Experts of a small language model: 288 squared ReGLU neurons an expert, a softmax router.
Below are experts of layer 8 (counted from 0) of a mixture-of-experts language model. Rows are named router (the router's row for the expert), gate (a neuron's input weights, with its number), up (a neuron's input weights, with its number), down (a neuron's output weights, with its number) and show model dimensions 0-255. Each number is 200 + 40 x the weight over its row's rms, rounded and kept within 0 to 999.
After each expert's rows: a language model's description of what the expert responds to. This comes from a sample of Wikipedia text that the model never trained on.

# expert 6
router,160,240,245,160,268,212,154,224,166,186,228,238,256,274,220,203,225,247,217,218,184,134,197,200,278,212,175,253,199,205,190,256,237,278,217,232,154,233,177,221,140,208,191,244,261,165,148,178,222,178,180,227,202,223,230,166,124,206,174,144,185,221,203,188,128,174,190,200,187,129,179,207,176,180,207,285,166,152,322,258,201,179,144,296,174,152,159,239,230,236,224,196,264,201,193,226,249,214,218,153,253,197,182,200,161,141,206,171,100,144,288,240,182,204,218,199,221,163,217,262,167,173,236,188,236,209,126,196,179,206,192,223,193,257,138,259,205,218,253,185,178,258,237,187,232,258,205,241,241,191,185,219,269,207,200,170,212,215,251,183,177,237,197,275,277,211,174,154,178,237,223,196,202,197,225,272,219,188,285,223,184,225,217,181,152,262,203,187,208,195,194,179,262,308,136,150,186,206,137,180,178,207,216,269,174,193,226,261,165,262,184,191,125,189,203,150,139,182,259,168,153,165,196,153,240,152,283,195,275,216,150,264,146,164,160,145,267,157,227,177,214,181,234,130,195,170,199,187,185,211,148,172,205,171,182,169
gate0,207,213,189,191,265,224,265,187,170,221,238,204,143,168,203,150,216,184,155,223,183,182,294,164,218,204,194,224,179,187,274,267,161,209,107,176,270,210,206,177,194,175,181,108,262,194,233,249,194,240,228,193,232,260,259,257,187,227,151,161,221,217,178,172,194,227,200,216,226,278,146,238,130,135,224,249,133,194,264,147,211,218,266,207,172,170,232,262,197,233,218,260,172,174,210,181,128,133,200,249,182,193,220,217,176,179,162,170,208,164,144,119,164,163,231,268,205,216,185,194,156,165,196,225,209,185,131,218,334,191,181,237,145,238,193,186,241,231,309,201,167,240,153,228,157,145,155,185,199,218,211,208,236,225,133,194,195,249,220,246,245,246,209,217,203,191,166,162,212,225,208,190,222,139,278,188,121,225,258,243,209,264,194,186,210,303,196,291,267,177,180,196,125,145,183,181,120,243,291,227,218,190,172,295,233,192,173,150,168,229,206,178,248,187,113,145,190,192,192,184,147,166,244,175,218,204,246,221,216,113,177,180,179,244,193,223,206,223,240,178,208,205,208,136,182,160,207,219,203,210,183,179,201,224,184,189
up0,231,124,238,165,207,244,187,190,172,202,242,229,136,177,240,160,207,128,250,207,127,193,235,194,156,143,216,184,169,183,259,250,175,207,202,169,181,169,167,202,166,223,243,221,197,164,202,280,148,186,224,146,212,217,132,326,131,199,197,210,209,117,161,206,124,166,222,203,229,189,177,143,228,146,175,202,107,160,194,181,159,144,260,178,187,266,245,236,187,204,222,290,233,176,168,174,164,126,170,212,226,160,186,137,158,203,202,156,270,179,127,145,189,98,143,270,195,146,178,270,180,178,182,231,260,158,196,192,236,242,224,212,241,232,164,190,193,247,241,84,221,243,168,177,224,180,168,197,158,270,164,165,226,183,207,275,207,129,240,227,161,213,171,198,264,269,182,204,184,224,223,162,218,230,223,144,131,192,243,228,219,219,178,193,243,229,236,205,144,226,229,190,196,206,189,179,143,184,250,184,215,218,293,176,231,221,178,186,209,239,226,246,185,152,194,184,137,191,159,207,195,99,197,235,166,194,146,209,216,151,202,132,153,237,200,169,180,171,275,209,227,202,211,212,163,224,210,218,224,254,115,156,121,215,190,202
down0,167,138,177,215,215,230,237,180,220,262,225,222,186,187,191,167,230,273,250,191,140,122,261,176,261,178,163,228,216,196,198,208,163,183,128,156,140,238,165,146,169,235,240,137,220,222,127,182,193,176,244,210,146,183,231,221,170,217,255,162,128,207,162,242,107,176,215,202,201,203,188,243,196,128,207,182,97,223,177,259,275,149,257,188,185,170,248,211,165,198,171,160,235,156,144,196,179,235,250,155,160,267,128,232,176,183,240,187,220,158,265,176,222,187,163,161,213,187,264,231,181,158,162,237,237,188,160,173,289,217,137,129,223,185,247,175,243,192,215,216,198,163,223,164,209,202,136,182,229,165,222,219,269,239,209,217,168,141,199,127,224,185,233,221,197,210,205,157,182,171,169,173,148,151,266,206,101,180,231,237,215,262,168,172,323,145,148,215,307,188,199,190,291,233,149,204,181,208,217,176,220,171,233,200,257,174,243,176,202,225,244,214,260,199,250,214,285,210,276,227,215,168,156,151,212,210,170,254,225,200,251,153,204,170,180,250,187,228,204,233,190,144,209,199,234,169,186,240,172,200,157,161,212,293,212,138
What it handles: Music and chart lists. Punctuation and function words in album, chart and track tables, plus music-career prose, such as French Albums (, guitarist dashes, the, a, produced.

# expert 4
router,228,170,171,213,201,158,203,199,265,177,219,227,216,262,141,76,190,228,203,232,182,148,172,170,220,247,289,156,176,179,185,246,201,179,152,227,204,205,193,206,207,162,122,175,195,208,165,147,188,201,226,245,175,197,166,269,215,289,201,254,274,213,207,177,164,183,164,195,176,212,146,223,284,173,223,184,293,161,184,244,158,127,203,203,210,233,202,210,158,170,230,235,124,246,195,175,222,124,201,191,230,213,159,227,197,176,166,191,232,180,222,242,224,138,175,174,133,213,203,172,187,290,158,189,188,232,120,237,149,235,189,191,144,207,191,161,208,181,188,209,201,242,91,134,194,172,282,152,270,246,277,213,186,217,157,178,269,165,191,182,236,168,167,179,225,197,189,161,165,161,299,155,218,218,169,148,294,204,192,144,222,178,227,195,182,219,174,231,141,215,244,156,187,205,157,154,194,244,189,149,145,147,207,285,238,239,165,112,175,214,191,184,208,140,178,200,185,173,136,148,244,252,193,243,158,188,164,246,254,167,157,237,212,260,143,233,256,180,136,288,228,260,235,204,183,194,247,247,228,188,169,201,163,162,179,149
gate0,172,271,248,231,152,194,176,224,302,136,223,191,238,212,154,149,125,230,198,222,176,206,222,232,179,101,134,116,187,191,171,289,132,220,179,221,208,128,192,218,172,175,214,204,252,181,218,282,208,142,270,203,173,285,158,175,198,247,174,183,181,236,238,156,212,122,170,186,131,225,190,217,203,181,184,271,174,187,238,196,183,223,211,188,225,205,165,180,215,188,133,221,218,154,250,246,249,255,176,185,183,223,191,203,253,96,182,205,172,266,226,213,233,212,157,216,269,234,185,115,145,197,245,200,185,185,206,119,232,221,250,229,183,218,206,138,238,166,246,118,259,207,188,152,192,239,268,231,256,174,161,206,253,227,257,275,189,220,197,134,255,198,184,177,221,198,186,180,237,163,224,224,235,210,198,188,248,175,159,237,205,184,259,165,186,201,187,202,266,227,228,188,201,202,217,139,220,178,251,254,153,257,188,234,212,204,174,177,171,188,190,159,162,150,151,167,207,210,158,231,162,247,268,188,83,315,90,166,154,254,182,216,230,255,215,233,247,219,213,222,190,232,162,180,218,252,196,170,249,233,213,238,214,222,203,240
up0,210,285,248,215,183,166,146,241,292,132,240,167,214,218,199,147,113,197,199,268,197,215,230,220,210,113,126,117,174,162,173,253,186,221,152,182,183,151,166,209,182,128,219,150,223,165,194,243,168,160,221,192,198,298,143,158,153,232,182,203,174,209,242,166,190,156,205,185,154,248,205,205,197,229,158,258,157,202,246,199,211,260,208,182,220,234,189,148,248,212,193,248,199,161,194,193,252,236,180,198,147,273,193,187,282,92,216,240,149,234,233,223,237,207,168,198,233,262,192,147,130,186,201,209,166,134,221,134,214,261,247,249,156,220,153,196,293,185,218,157,268,148,186,135,192,225,221,216,229,179,230,185,229,267,224,276,228,204,171,132,273,188,206,182,222,202,182,211,201,182,213,214,241,231,195,154,272,204,124,268,175,185,230,206,192,227,229,206,246,203,266,170,189,182,241,141,192,155,237,212,110,250,192,229,191,196,185,203,166,178,203,128,194,175,205,188,215,207,148,236,160,230,230,209,86,328,94,187,128,213,194,202,220,239,182,193,210,192,208,207,258,204,138,190,188,252,172,193,236,208,191,225,201,205,184,216
down0,252,224,160,211,234,223,279,329,279,230,234,234,187,225,172,200,145,224,270,214,202,156,196,182,128,205,219,241,239,204,105,157,206,214,213,140,216,210,115,238,188,200,207,212,177,230,259,227,205,154,225,190,176,250,262,187,289,191,222,200,269,184,184,183,197,230,176,265,252,178,260,259,164,150,184,184,211,191,277,238,179,225,204,143,216,173,164,348,191,185,203,233,205,168,230,230,165,227,159,160,201,201,191,121,265,121,219,188,172,150,250,176,234,196,232,222,221,288,115,189,179,178,203,262,177,231,201,213,160,206,229,199,197,196,133,224,258,246,238,137,159,231,200,124,171,180,254,170,205,240,226,215,204,257,239,217,185,174,193,157,247,183,176,191,152,179,236,142,142,186,236,176,268,244,130,258,258,166,179,203,255,157,165,185,205,229,201,174,173,160,216,130,175,162,142,215,252,199,139,150,239,152,230,232,133,182,210,187,211,225,177,205,164,164,230,208,226,200,240,141,137,233,151,171,267,223,155,169,189,223,239,206,187,209,262,230,216,196,214,234,176,208,193,176,206,225,153,181,170,157,192,234,231,126,135,115
What it handles: Names in tables and credits. Capital initials, name starts and punctuation in election tables, film credits and match scorers, such as Ahmed E(ffendi), K. P. A., Sir, apostrophes.

# expert 15
router,158,119,193,263,223,214,169,182,153,143,201,138,214,171,214,217,243,208,233,239,239,218,207,127,266,225,257,193,213,143,181,249,184,249,214,260,168,206,147,184,245,241,118,286,95,207,135,215,228,188,173,207,242,198,193,190,202,165,194,248,237,245,174,227,83,203,124,257,226,153,252,275,222,179,152,154,241,192,203,236,229,249,198,202,205,173,207,153,206,275,174,165,213,184,190,146,153,231,192,187,141,164,173,194,191,187,230,144,213,259,186,279,187,193,183,161,212,212,238,165,239,212,251,226,185,205,170,175,162,232,170,220,272,167,214,267,220,173,255,216,224,143,188,148,214,187,302,181,165,255,217,124,223,218,277,240,181,298,195,209,275,231,240,221,179,199,221,176,154,237,226,224,171,96,246,169,277,229,181,122,200,156,159,190,140,242,151,196,206,135,205,173,287,229,146,188,134,221,192,187,185,191,179,203,257,256,241,257,243,232,167,218,206,204,267,104,213,156,228,235,212,172,215,207,249,218,212,136,185,224,214,158,229,230,159,242,210,193,216,223,167,161,210,181,156,188,188,209,147,193,175,191,203,124,221,169
gate0,192,210,189,208,270,232,181,173,196,156,186,229,223,207,259,197,202,247,249,199,201,208,262,208,183,136,183,183,233,282,163,185,275,233,140,172,182,185,217,145,178,122,220,200,173,113,219,233,145,179,174,220,140,288,156,72,223,227,152,163,197,169,210,245,180,147,144,142,190,132,239,219,203,214,175,185,207,176,159,139,227,106,196,155,197,253,170,148,226,124,134,227,176,186,211,192,176,143,189,240,212,221,234,162,236,244,211,118,146,178,195,251,211,284,169,194,253,165,254,211,174,137,247,175,223,197,154,181,197,261,242,150,196,192,207,190,185,208,171,244,208,122,209,183,215,218,187,187,205,173,149,253,175,222,259,185,236,178,191,173,207,158,295,192,123,190,216,158,255,236,200,179,239,142,220,191,204,167,205,154,227,233,193,212,199,261,163,174,176,165,229,292,191,205,146,173,223,171,300,269,179,197,220,219,122,172,147,161,158,177,154,160,128,232,219,174,130,150,172,232,287,173,142,239,219,180,217,218,144,228,174,143,174,228,187,189,187,232,222,196,239,177,182,210,284,178,118,188,201,177,215,228,227,203,259,113
up0,249,186,217,177,195,250,267,134,193,189,207,150,180,189,179,245,144,184,209,151,232,220,215,200,278,197,171,155,178,140,180,173,163,194,178,215,274,116,154,190,128,233,197,201,157,191,239,156,231,216,234,154,136,204,247,169,175,229,169,153,210,253,201,193,209,248,137,196,178,214,243,161,100,172,224,295,234,247,162,184,187,208,239,200,201,186,259,233,201,186,247,187,209,188,169,181,172,289,206,257,265,216,148,293,219,197,216,160,232,284,229,228,127,167,127,209,185,171,274,154,157,128,172,180,137,193,163,240,172,225,167,236,148,210,194,238,238,148,173,206,245,276,194,196,204,119,182,173,239,167,263,185,260,236,283,253,209,199,318,236,157,183,221,213,195,217,218,196,166,207,184,205,168,286,179,161,270,198,196,195,220,223,180,226,222,212,191,244,199,243,166,215,214,251,202,217,192,235,146,199,207,116,240,201,286,178,243,185,147,225,248,167,259,229,202,234,204,268,190,218,166,181,129,232,217,152,182,154,206,125,149,173,165,123,154,214,236,217,207,210,163,184,217,201,219,218,176,240,205,216,207,154,144,211,306,120
down0,230,257,122,252,218,195,202,157,190,246,155,242,227,279,189,165,131,186,248,221,251,177,254,230,150,202,197,209,186,221,215,194,181,233,158,179,222,222,130,226,226,223,172,192,180,247,163,190,209,231,186,166,151,267,186,142,232,207,203,149,241,161,188,218,197,232,217,178,163,218,223,210,134,120,185,213,243,253,184,169,105,153,198,127,265,186,245,165,218,201,204,196,213,119,251,154,200,210,132,214,185,161,229,212,133,296,227,198,145,219,176,73,149,183,85,235,189,213,198,146,184,224,223,173,218,228,173,251,189,198,195,251,195,301,221,174,227,225,130,237,216,165,195,154,266,212,211,228,171,192,199,141,136,181,197,178,222,176,190,253,172,199,176,223,212,226,235,203,153,164,126,246,210,223,192,178,301,214,187,254,263,175,201,180,244,304,205,166,175,241,121,210,151,264,224,226,258,189,273,179,203,218,224,258,238,245,232,266,141,244,241,170,234,196,179,225,169,181,230,116,251,163,216,184,149,200,225,154,257,143,220,212,232,140,139,202,185,274,151,148,204,204,191,204,168,235,232,238,184,185,161,170,206,251,227,167
What it handles: Place and infrastructure descriptions. Determiners, list dashes and table pipes in entries on places, railways, buildings and districts, plus words such as Historic, railway, Creek, Avenue.

# expert 9
router,209,234,200,233,181,180,280,263,195,229,193,159,198,161,263,214,188,208,172,206,153,304,193,240,236,227,235,215,208,247,208,199,172,213,220,164,221,219,200,271,218,203,248,212,221,200,237,170,191,227,200,191,234,237,182,154,202,159,234,109,190,228,194,217,213,182,273,247,184,231,196,187,156,245,147,202,156,203,161,275,248,214,242,221,175,183,207,171,140,200,295,217,155,202,182,144,162,206,191,201,159,257,171,177,222,211,126,177,147,178,219,194,186,201,146,169,161,232,235,241,219,170,221,227,109,216,219,163,160,176,197,248,290,274,260,145,176,278,223,255,166,179,193,145,166,182,183,225,177,197,151,161,183,187,250,107,181,250,182,149,180,233,179,198,220,302,245,212,202,219,194,172,318,180,219,208,133,240,232,283,185,234,164,195,250,227,166,199,152,166,184,196,172,188,134,197,125,238,186,205,241,252,244,250,224,143,232,203,288,228,170,252,251,144,168,264,208,249,214,227,198,229,235,187,188,208,168,128,275,238,219,170,130,126,216,279,212,126,173,232,183,230,251,185,205,277,211,122,134,192,265,238,228,252,188,175
gate0,165,225,95,240,161,203,239,206,245,178,210,205,192,204,207,203,244,186,249,179,219,203,166,169,184,139,221,189,217,296,166,152,200,183,172,201,151,200,178,225,194,178,204,248,158,157,89,254,188,247,171,204,266,173,194,221,176,270,265,219,235,198,203,186,246,165,168,208,149,230,206,161,207,172,208,72,188,272,226,283,251,173,220,150,160,149,207,133,125,172,259,222,271,166,210,182,180,146,128,170,225,204,226,164,209,211,281,197,198,138,188,159,245,233,206,210,223,180,187,243,245,255,196,232,235,176,179,197,220,194,250,162,110,194,217,224,279,232,128,235,219,188,229,144,186,264,223,164,248,173,215,178,195,196,144,229,176,202,228,189,245,162,186,189,213,244,230,273,103,183,251,185,261,165,197,223,139,185,214,187,229,168,93,146,236,240,163,194,196,203,253,198,227,160,213,159,183,164,206,168,241,190,167,146,232,209,265,245,163,236,110,313,227,253,136,252,200,179,235,235,204,201,214,208,223,178,178,154,176,246,234,271,281,173,184,179,226,163,249,210,201,192,273,252,171,206,147,224,239,216,188,177,230,143,173,235
up0,176,210,226,190,170,114,203,276,197,204,198,251,191,292,224,261,192,159,197,179,233,221,124,225,188,135,136,171,194,243,264,263,270,161,201,219,230,218,213,60,125,211,218,243,231,200,228,198,202,262,188,215,233,172,197,204,186,182,241,238,254,196,167,171,211,223,244,135,145,245,162,176,188,185,197,127,225,258,174,207,239,221,167,117,177,119,189,193,190,158,224,141,192,183,172,217,181,139,146,138,225,145,177,155,239,194,192,186,214,215,222,200,126,167,244,257,314,201,223,223,181,173,221,170,208,197,148,170,237,196,240,159,94,245,259,190,136,167,190,161,146,254,316,222,187,159,217,201,191,212,140,245,123,160,166,174,211,167,158,209,137,165,156,201,170,222,293,205,172,200,199,213,176,155,275,208,198,108,200,172,222,141,260,204,177,174,193,150,161,187,198,210,211,122,218,187,183,226,240,150,154,253,241,139,163,199,193,280,184,201,209,212,193,285,195,212,229,159,173,180,242,233,230,183,185,152,257,184,237,224,196,192,268,201,196,242,174,177,184,173,153,202,200,190,169,197,161,172,183,260,238,215,149,164,239,214
down0,178,251,203,173,129,210,218,153,245,151,233,174,235,227,189,186,264,178,141,150,216,245,233,132,163,223,165,254,196,187,175,129,213,149,231,199,172,189,200,174,247,230,281,207,133,210,258,228,234,266,296,165,142,305,170,209,143,126,187,239,204,205,168,166,185,244,198,229,155,161,172,214,189,138,176,329,195,194,169,154,173,183,203,160,212,122,246,235,198,217,186,89,278,194,205,216,194,219,153,175,229,207,220,203,166,217,211,218,158,223,148,170,225,205,193,189,211,252,122,256,224,258,222,174,203,122,170,218,223,179,221,214,182,181,158,245,205,191,180,189,214,245,210,268,252,154,153,244,209,175,257,209,198,265,244,208,210,225,215,190,167,160,225,250,194,153,174,213,110,229,222,217,196,163,204,151,195,123,230,215,253,152,188,129,215,204,175,219,104,212,206,201,203,197,142,242,191,167,149,217,177,280,206,218,138,220,205,298,220,186,204,158,209,243,182,268,198,225,159,221,219,276,158,162,169,196,194,221,143,176,191,79,193,190,178,186,221,205,197,143,215,216,261,209,227,195,207,234,216,227,125,179,189,261,144,297
What it handles: Infobox fields and table separators. Field names at the start of infobox or list lines, such as Date, Location, Category, Running time, plus table pipe separators.

# expert 3
router,179,177,218,186,140,162,226,184,142,318,210,237,161,212,211,175,219,219,199,210,181,256,109,151,188,175,174,204,172,201,223,172,166,143,211,194,167,259,202,209,234,169,129,170,224,206,179,150,243,252,182,175,272,203,194,277,258,232,171,247,200,205,225,131,311,271,205,164,162,231,149,224,254,152,214,169,226,259,180,164,232,225,240,232,200,202,140,175,194,168,203,206,184,145,230,133,201,154,198,145,193,195,226,191,186,259,247,257,190,234,110,170,247,160,117,185,218,181,218,180,133,287,215,216,197,219,177,271,302,242,149,190,162,211,189,165,134,185,128,212,230,212,210,220,143,153,126,164,199,152,185,246,170,220,155,256,207,233,233,255,199,180,158,213,172,196,228,269,155,158,197,241,244,161,121,177,110,220,163,228,276,185,224,186,238,240,205,166,255,266,244,195,135,207,173,201,195,204,192,233,187,244,189,93,200,212,260,219,183,229,279,155,175,255,261,178,251,195,211,229,238,201,225,125,154,157,186,230,188,213,130,213,182,214,231,178,187,184,182,168,184,168,202,208,173,284,161,217,174,255,192,168,207,245,156,169
gate0,167,244,164,216,177,191,207,217,195,152,136,181,200,153,222,150,209,171,179,192,216,225,179,149,165,232,212,130,170,199,252,235,133,181,240,159,237,226,189,192,236,188,142,148,233,137,173,160,280,199,267,157,213,236,226,237,170,200,210,193,272,178,177,240,232,335,120,208,229,283,175,253,209,243,262,193,261,222,170,237,233,215,186,217,153,242,137,179,205,180,186,174,242,211,206,261,193,201,177,145,212,241,182,178,195,249,187,262,275,236,240,223,239,174,183,164,167,132,260,175,173,161,132,172,199,257,239,188,166,222,266,249,143,225,239,147,231,215,155,215,169,252,172,158,182,210,228,175,223,195,207,180,196,252,188,229,203,257,177,190,298,183,293,171,152,213,170,199,172,266,91,234,164,182,198,237,222,198,116,212,196,159,151,147,179,172,203,94,250,145,218,236,155,247,247,103,241,207,230,199,216,161,158,158,119,243,207,192,183,202,147,224,160,184,147,226,163,188,170,230,260,205,163,187,159,215,276,195,230,184,199,245,276,184,260,204,166,267,236,227,166,119,206,217,229,232,211,161,217,208,249,194,208,163,212,228
up0,213,228,240,183,246,230,217,206,165,257,309,223,173,154,217,217,172,160,198,201,182,217,301,215,234,209,219,216,275,189,226,201,211,225,216,212,219,232,201,224,164,235,188,209,263,219,155,173,208,216,144,214,224,203,158,167,195,199,122,204,175,201,266,170,167,98,268,184,140,96,199,208,201,175,163,162,211,166,207,180,174,171,175,222,177,178,239,271,195,166,208,214,95,248,228,182,220,181,220,251,231,213,179,166,278,164,141,158,203,174,192,216,201,246,195,214,219,246,183,225,227,167,212,158,160,129,202,227,278,161,150,118,230,183,132,197,203,109,283,165,177,162,202,213,175,212,203,227,270,198,220,169,207,215,177,255,187,115,274,203,91,127,132,264,181,159,264,204,208,189,258,186,240,223,190,167,186,191,238,228,197,219,300,233,211,258,168,241,215,193,217,244,183,204,164,204,193,264,166,202,210,185,240,150,250,240,133,232,247,211,245,184,314,153,258,192,262,197,179,194,133,251,171,167,206,203,175,200,184,223,232,194,143,232,180,160,191,169,93,216,158,203,222,161,149,168,198,244,169,128,159,173,214,254,182,155
down0,165,210,195,206,199,216,201,87,227,218,307,191,215,196,208,236,126,210,241,278,236,184,212,198,171,187,189,159,140,182,172,246,239,294,137,197,258,258,216,212,222,204,226,146,249,167,235,168,227,260,198,168,204,170,154,234,224,212,134,263,225,237,244,210,198,212,179,222,130,202,161,166,186,207,193,238,246,182,178,178,282,250,277,245,243,226,156,318,208,193,194,189,181,191,209,208,172,97,171,213,207,230,220,223,208,170,178,266,151,256,177,162,155,185,178,212,193,120,177,121,299,159,153,185,162,161,244,199,187,193,174,280,199,165,248,193,131,232,198,152,250,182,230,213,205,259,145,123,226,195,201,252,197,207,154,207,229,195,192,214,165,254,190,284,196,173,153,278,247,212,237,206,194,249,229,243,150,204,203,173,245,221,215,226,173,149,193,241,253,243,208,271,187,223,259,233,233,239,206,155,204,298,171,224,189,213,206,229,202,248,134,177,155,263,213,171,234,237,137,230,263,102,261,188,258,161,165,137,150,201,220,189,218,208,210,241,245,178,240,208,165,203,194,142,186,176,257,163,185,197,233,227,193,211,138,215
What it handles: Mid-word verb fragments. Middle pieces of split verbs and long words, before endings like -ed, -ing, -ion, such as acqu-itt-ed, incorp-ora-te, exp, compl.

# expert 2
router,201,169,267,207,202,246,213,92,247,236,201,227,154,191,171,253,207,171,169,212,262,212,203,223,235,138,238,194,301,244,129,255,149,188,220,248,246,162,251,206,172,170,244,229,189,267,250,214,216,158,161,152,176,154,262,259,221,163,228,230,239,208,122,239,161,250,162,254,133,199,220,116,236,136,130,224,165,226,214,188,277,164,212,156,211,197,155,233,200,267,217,179,186,239,222,267,252,281,146,227,203,176,173,218,231,190,208,166,211,155,207,205,190,234,173,199,179,222,173,140,245,234,187,162,263,197,186,207,181,235,280,180,252,165,250,212,203,169,212,216,150,259,266,235,220,241,214,226,203,148,174,216,188,227,165,205,151,128,200,147,165,174,147,191,160,194,182,244,161,158,197,266,171,241,211,160,222,242,137,217,220,229,156,192,148,233,219,212,179,211,226,241,256,251,245,212,196,213,153,184,259,161,213,195,276,133,193,124,217,216,221,175,247,221,172,208,232,141,220,192,167,236,213,244,265,174,100,237,267,162,202,231,216,185,204,153,274,273,259,145,240,150,243,154,216,239,169,259,194,184,281,204,232,168,138,211
gate0,220,166,208,146,230,164,212,198,179,215,163,244,233,223,193,201,164,200,190,229,238,80,210,305,174,107,191,146,233,223,214,240,193,199,207,152,266,213,145,171,202,154,171,163,199,165,164,158,289,159,259,253,227,198,179,210,227,209,292,205,185,286,193,223,221,173,182,189,197,257,131,197,238,196,234,130,271,186,189,181,159,180,213,158,143,241,210,160,332,219,192,166,150,239,220,204,194,208,146,228,227,205,139,186,233,160,227,223,182,165,194,201,222,238,254,211,159,214,192,241,166,182,191,224,241,204,223,227,243,153,198,299,169,198,229,188,207,187,161,212,199,173,183,236,232,181,176,217,170,250,192,206,130,208,199,146,199,204,154,185,172,223,141,224,265,153,163,173,214,191,228,148,261,210,187,192,281,214,157,241,199,205,145,211,194,186,170,217,190,208,235,193,136,218,225,189,237,84,185,206,187,204,271,188,250,209,190,246,135,235,234,156,159,189,139,195,95,117,196,215,232,248,227,153,204,301,165,206,195,215,355,180,256,221,198,144,263,178,220,244,193,226,221,243,211,212,286,209,242,190,165,171,185,237,143,217
up0,196,230,230,168,252,160,218,184,184,204,205,253,263,261,193,206,178,246,173,258,198,135,223,245,149,104,195,131,263,238,236,244,223,249,208,170,296,245,127,179,193,171,163,159,186,122,191,162,252,160,227,229,140,216,185,233,230,194,289,221,187,252,129,212,210,178,183,210,240,249,153,211,245,173,185,161,252,188,178,205,180,170,267,156,167,258,254,149,321,213,217,188,143,214,205,201,187,194,135,219,200,179,169,192,218,169,223,206,210,137,231,171,186,248,229,232,167,205,192,221,175,231,221,229,244,183,242,213,219,171,216,259,193,233,216,197,221,191,175,236,186,201,162,236,216,179,178,191,183,230,209,232,139,206,184,146,195,192,158,166,185,195,121,214,257,138,140,164,203,205,197,149,255,208,166,207,257,189,170,232,225,204,162,184,200,229,149,202,172,219,225,224,131,203,215,203,219,123,248,223,201,200,284,161,283,210,187,275,137,249,217,140,183,168,117,215,46,143,201,211,225,272,197,204,167,255,173,176,212,252,354,209,237,207,214,146,264,187,222,233,197,214,218,220,238,203,276,189,243,200,199,181,190,187,129,258
down0,243,133,247,182,178,164,199,165,184,274,141,275,181,166,212,104,221,195,247,166,239,167,163,147,194,235,216,154,199,140,95,170,237,155,178,216,218,182,132,198,141,203,236,210,180,183,184,188,203,181,135,200,219,166,174,223,162,180,169,205,207,172,141,203,246,215,206,142,151,285,201,135,180,163,297,216,226,190,254,213,185,192,206,207,124,248,220,166,238,204,239,178,130,226,269,213,255,229,185,214,190,186,118,208,194,234,243,226,188,173,200,165,234,176,151,145,171,238,308,202,214,190,218,154,239,201,142,254,271,246,245,215,184,225,234,217,242,207,168,185,110,118,224,213,152,152,194,240,183,160,299,212,199,166,229,136,189,135,147,266,179,172,170,167,241,198,212,226,212,119,138,187,166,141,234,172,202,179,177,214,249,151,143,187,215,232,168,159,120,190,159,187,205,185,177,204,210,211,193,159,212,214,231,212,213,172,184,179,217,247,166,259,258,230,218,214,232,261,260,105,127,157,158,127,218,227,267,183,162,237,238,212,245,129,150,227,266,209,227,158,239,213,112,173,199,219,198,204,154,182,235,230,183,179,195,163
What it handles: Mid-word consonant-vowel syllables. Short consonant-plus-i/o syllables inside long words, especially taxonomic and scientific terms, such as pemp-hi-goides, paleo-bi-ology, Slova-ki-a, Eu-di-cots.

# expert 0
router,309,212,209,258,193,189,214,209,259,220,194,207,237,189,194,175,224,191,263,236,130,134,225,162,224,237,153,236,171,208,205,202,174,220,177,223,169,201,196,204,124,241,126,198,128,187,257,131,155,166,157,207,193,195,218,184,182,240,221,195,172,266,130,193,175,182,196,208,222,221,209,257,236,166,252,70,169,190,189,239,250,205,177,201,185,229,186,207,195,164,227,218,203,260,172,213,224,252,172,204,204,256,200,221,176,295,111,231,194,211,203,260,224,180,226,173,229,202,219,139,256,252,216,184,221,107,122,136,141,246,191,172,139,240,228,128,254,175,210,235,232,201,214,222,248,237,273,185,230,189,175,203,282,141,169,197,271,217,228,211,210,141,146,208,137,133,217,263,269,159,236,144,167,193,276,188,264,185,179,225,166,152,145,136,215,166,170,244,172,177,232,165,269,193,155,148,183,201,161,178,162,104,170,220,199,200,165,134,239,170,220,224,253,178,222,171,263,222,174,143,234,281,178,211,223,239,266,196,211,204,210,222,240,181,162,199,188,218,127,251,222,173,252,126,156,186,219,251,229,177,165,161,147,190,145,173
gate0,224,217,211,166,220,209,139,258,183,181,157,159,180,186,222,135,137,212,136,186,191,154,132,224,169,186,246,132,173,221,306,238,161,144,228,190,151,121,219,238,293,197,165,134,187,208,216,191,97,207,253,205,164,206,235,214,168,282,178,160,152,146,184,222,300,273,238,225,224,197,206,187,170,192,168,258,207,229,186,179,244,165,180,148,110,162,169,249,185,196,212,247,234,200,205,159,238,149,208,241,262,251,253,89,187,188,173,153,235,257,145,240,118,159,246,219,208,165,152,194,193,207,212,218,247,179,253,112,194,171,183,209,158,192,172,133,261,255,210,203,243,213,144,250,130,205,221,266,219,198,164,173,234,159,225,257,185,188,217,169,169,151,192,254,219,192,208,219,128,187,297,225,236,216,255,144,178,225,169,149,229,226,229,182,106,215,193,184,213,235,180,194,277,188,209,221,212,150,93,188,227,223,232,206,207,145,196,205,178,205,201,237,188,222,272,195,235,212,147,180,190,207,192,214,188,167,144,233,159,188,261,218,127,184,166,169,190,191,212,191,214,164,275,186,227,194,220,182,271,229,236,185,264,213,194,166
up0,238,201,196,202,230,201,150,245,210,207,202,176,161,185,214,139,153,204,149,178,180,157,115,228,196,197,246,131,165,231,284,243,146,148,217,183,158,140,207,253,259,212,175,163,191,196,220,216,137,215,286,224,178,233,223,204,188,285,167,146,146,142,202,217,299,271,231,226,234,174,194,188,182,189,194,275,205,216,169,168,219,198,158,138,136,186,142,267,188,209,220,234,227,200,184,144,232,172,220,283,254,226,259,72,187,200,204,163,268,307,141,225,147,177,240,214,189,186,168,179,200,156,214,205,266,174,227,147,214,185,183,207,173,192,181,133,279,240,220,190,210,209,136,244,124,215,211,294,243,186,177,174,211,144,243,239,191,170,230,203,190,149,177,257,209,183,204,247,127,180,248,216,252,216,275,147,199,217,155,128,272,236,218,196,153,218,222,188,190,230,194,218,269,192,209,211,184,169,109,180,212,205,222,213,210,131,181,205,188,177,188,254,201,203,235,206,237,222,125,195,193,214,180,200,191,137,139,244,185,186,268,259,147,193,152,133,222,194,232,201,232,138,271,181,211,182,215,171,293,222,226,175,241,256,176,184
down0,294,174,206,186,120,159,176,199,228,248,215,225,193,152,249,133,249,207,142,322,180,205,218,231,210,229,189,251,191,233,194,172,175,276,219,158,157,186,203,261,216,246,313,154,203,213,262,153,178,240,238,216,134,134,227,155,217,230,205,272,204,171,224,181,182,166,141,185,237,153,156,232,213,106,214,178,193,178,312,247,201,217,245,216,184,163,134,162,192,266,124,295,167,253,179,156,177,191,214,192,202,207,189,140,245,125,249,152,216,160,181,256,178,145,222,130,175,181,200,167,136,173,212,238,282,194,141,235,208,276,218,161,186,194,170,181,175,238,245,262,198,185,197,225,284,198,239,228,188,233,134,154,134,159,182,195,194,221,210,198,163,264,238,243,199,114,124,181,280,231,193,186,217,172,234,223,197,163,184,203,206,209,243,221,176,240,222,202,255,216,185,190,197,166,248,172,184,108,194,174,240,210,184,167,207,200,241,167,245,181,166,144,323,164,259,177,204,235,205,221,120,279,255,197,187,221,164,138,226,187,184,237,215,197,200,197,213,190,213,209,198,232,172,212,193,179,198,187,190,222,210,215,229,225,237,163
What it handles: Non-Latin script, foreign names. First pieces of foreign proper names after the or of, plus non-Latin scripts, LaTeX backslashes and braces, such as Ba(isakh), Kan(nada), Devanagari bytes.